Weights of a small mixture-of-experts language model, trained from scratch on English Wikipedia.
Size: 8 layers, width 128, vocabulary 5397, 11.1M parameters.
Below are experts of layer 2 (counted from 0) of a mixture-of-experts language model. Rows are named router (the router's row for the expert), gate (a neuron's input weights, with its number), up (a neuron's input weights, with its number) and show model dimensions 0-127. Each number is 500 + 40 x the weight over its row's rms, rounded and kept within 0 to 999. Numbers have three digits each.
Before each expert's rows: a language model's description of what the expert responds to. This comes from a sample of Wikipedia text that the model never trained on.

# expert 4
Months, time, place nouns
router:535463511477498472515495503465547429507516579459558555502539433498523561533466517463522454500505530562452448497492522510555531483520478499487477440487491420530452532547484499534475447498462529487433509526496451555500553521552500514498482556560489530425546498484470537445514509397566534505410465511573512508422465542587447486562496543486485557476466511558458439523533438502553458491518
gate1:526546501504531438468474541530554475559470518525588541506505572535443509522494498433514550530477483543436500416504458503432478457514524498528444498536554498504547492541471540525558483465496483468571502429577555439470502554521490496475466555489490484483533509559484418481597502543531505491501497456499532468476549583573510453471461504535494537467508535478422527474460547564519466470588
up1:481520481484527455519533575493445466455550527605506480545504413557530480462561476517608475499461481471476466606429476521484511458522460530543471516472505514500496510433476487466507475454481473479536489486439568537519434533487529423493520543605476580487463541477456462479567454476500488510542492511464503534471491538448508499454534495529488474507498510559522428501547464493580472524434
gate2:499505478510519432562529526427519518519506505505555556472476428521568473491510498529511512546528582437499586448496526597471563484536510580458400492492498464479442464501506564492510557437531517483449501458583455544533545460494459468576509492546528542448458507507483461526464562492532593490528514516499513501480462475591489532492564469470540509501450443518501508482531479514453530493548
up2:497476547501486572561476479468490502464476548492448508528509574533485500599568497482531522452454524523502537530442520457501521568457530464526530493460477497493531502479475428553496479507528551606421508495491510541491511480577442490501403399479555435543535499458574557525507473481486553504455516513531462527456484454480519555477550450492508394512470537491515533475434491485536491457461
gate3:543508456514404451558514549525569454544561523453548520490478535490511539474471511500474467530422509574495456391500466491543603491507476469504455567533501510512474523508519533544471454524480498479469474477476531511539577507496490519490523477477465524493519464534537461531515518445513486560459543482564493501461440509601463528578533513490562447610497502575500480530516488460455534453439
up3:477494435539455509577491445569479512540543511539493500522468481472520457519477502501496502523545568532438499430487521536480498504538510567478498534519501532450518414439476468559484546433458486464503492471476471406454507544468512494491512517529506452451499452536569511479539479513561495581573607537514557496542490490534418499559516488462498504495581549561498463547476566476477519428568
gate4:530533492454520498530457536565560449483417448539466571445437455488495451486497487576470471462510507497555512514459538539521503498484527457493529508539525493476406530497514473461476575592488516470468518459518441538490429438399426455486493498482542488510510483473511477552448554548514433462453553515566522513463509490469605515540515552518505496457532488512571478547467479518495574530506
up4:584472539439533478543585499556546558551507519507476475476471484506494518506459488511462499505510499416504509539581510514457505564455488438507537532510466531464419381492489456445513521500466453554481515498506446415429500470420466472479453487439516473537516503546486530459525478496535475466492516474442577513461471442513541522510510423522486455468482552437510584497508492467514541583480
gate5:502513536497513501434497575512467564519500476467531479577478448471563556514487521509544476437472562423494515512453477509496468461503500472482476460480473495491507488505436568513533484536478483513451465467476470550491476425534538392551475478493492486426541513486507507426529508506597493503517544480537486499466579534630485453473473500481459559484484517439473604461482418550478539528513
up5:442591522500484538473481453462500460447495440460439511512427532480500495497477434476450473472553536565505467545518496567518513519509516487494417502512539482526526501499478614451474509519467528413497515503484561590508569466511467542495559496528514504521544408457531476529509473501549560541499471419453485431485528468461564466516565507494573492561488440474466505431506484450542489480503
gate6:447512447510486497488495591480477531461487488476468578604504558501572549473516562553536514460508539500565559519504488514557466483516432501499494500509491490507536512539504449447504544443544555473469440525450479561540484458423491512532490577565472468433530511435502406538492563474519505499501546468481459454524472467553530478483440538473437525495417502559508445495550473467522487431504
up6:495452459473410441564526476458457549511504492420415540517446501578562457523476491523483462458550509528487464514500493481566460515495469545525569479486485539443455517499564485517480484494520535462514475504384521565499548495446479503509431529533536522451451573506494496504541498559461546517444515495450431464533501479546449462539504495486424544524510454503558520524513404507532528431488
gate7:514521513482479444489456506562497482424525485504542514506572525479476540471486522499491479462468613478507419488570498576456477467445515457491486487538499555472387524502506537465547416511441496507517499485506476466532503452519497491547507518468470459520521447507413603486387514455523471486476483547530542462461466483544537429531495543534563535546432465511515503558511488510471543503570
up7:588458438476550487525554503530457474458520504503536583567549503560496536508486506460505563482474456473568522473492422443511504508496526572468489416549523502548489540476544425523442543541571495485500512459504513438443469450506477528458523477433542518514443511473502532536505517529431503500537505539512510429455446523408535558430550424539520551489535527516548517490484526485442471518526
gate8:529509497494510508503433465515541460429509512537487538575445458544511513493528484511611512522441538466513491540473437542518406428533558477559542478493531457525504486441527474501509394472461623487494554488523495504475459508493505469471469523478498504486485418525498472467474473447472451499526488478490488415446505562541487541501502504542629566504484479489525492485501549465518524446563
up8:485519518525488531556535513433501608525529513514419498339503479465513474536540483542457478486524480486489509473555496433531508504574507448441461540448518532469471515437516548502543517525524467524543467500470506436515515487532460516476492481479475552487513503456519575488457485519546637483541574476525529466559525451494461476503451543499517517560498493457438522451521539555514535526551
gate9:506464429457445497463484422482570428507515523436458539546411490457567489542539490466534519492467458461495474427517452547495454460522511513421430488522531478550484450479502497517464489497485489495479418503532497503526510518505534551436447383489449456495485540460483453502493536462530468520495592555479489464454460490450457507508540522576485533515567439502476465462490470543507428551535
up9:560466387470494512449462517552540508508491519528497444442506516489450503516489496485438532506514465524472462507439417506566480545563496562420607475479463538464551447505451503457492417537499540537502481527431502537503544468463574521518503565458459451545472451455527471493465515456527460547515507557415447529534521476519527474523473547487418505564523472512452470505489507479536495497562
gate10:519555524525511510511433541475523519491506511506497510500502496543502513576506449527551541509514546494477469428466547503506461513439502523446534526501458512588478492429503454532558507534488564473549504454520479495386467512556512492549468494527542505481522446487497462544530436465537457543521501492536449510462453549435397418531514531468562521581487497612433528472552520561433473517478
up10:443507521502500459510590549455468487491497513556496473442453530554502424503458454530498442504469442487513473536500488530509402556480432521452528504530472552517488437461587514480461434561497523471558539494492493479587428543512525555511515473498419454526429481533491513467496528485491509465567530603502436498527460444489411498427506514466498540514539556516556467520482546478515495495515
gate11:579469564470492540493535460498500467444503506504497493468530453443570504485511517429469559486469517515494545559525452483484453446528518547497579504485499463547516516476532502509597526575505517494548525470481511531486494470537522520512499542609440485500398449459463489483515509433462474472417415506477494526514445599605477491457530531527530446471488488528474483552511499557488532429504
up11:529485466471478519527498543506544553503553519470446429494468478518543545510487487500437443436504506513477415516471515476545442436491526417497504463512456515464473489528438498531499494486441523544554444484470453582513529479480520437508535550499451487476547472484412431497475523462459473482470409563475379521420485509590492522540471523574509554505469522537468519537517466535537468498552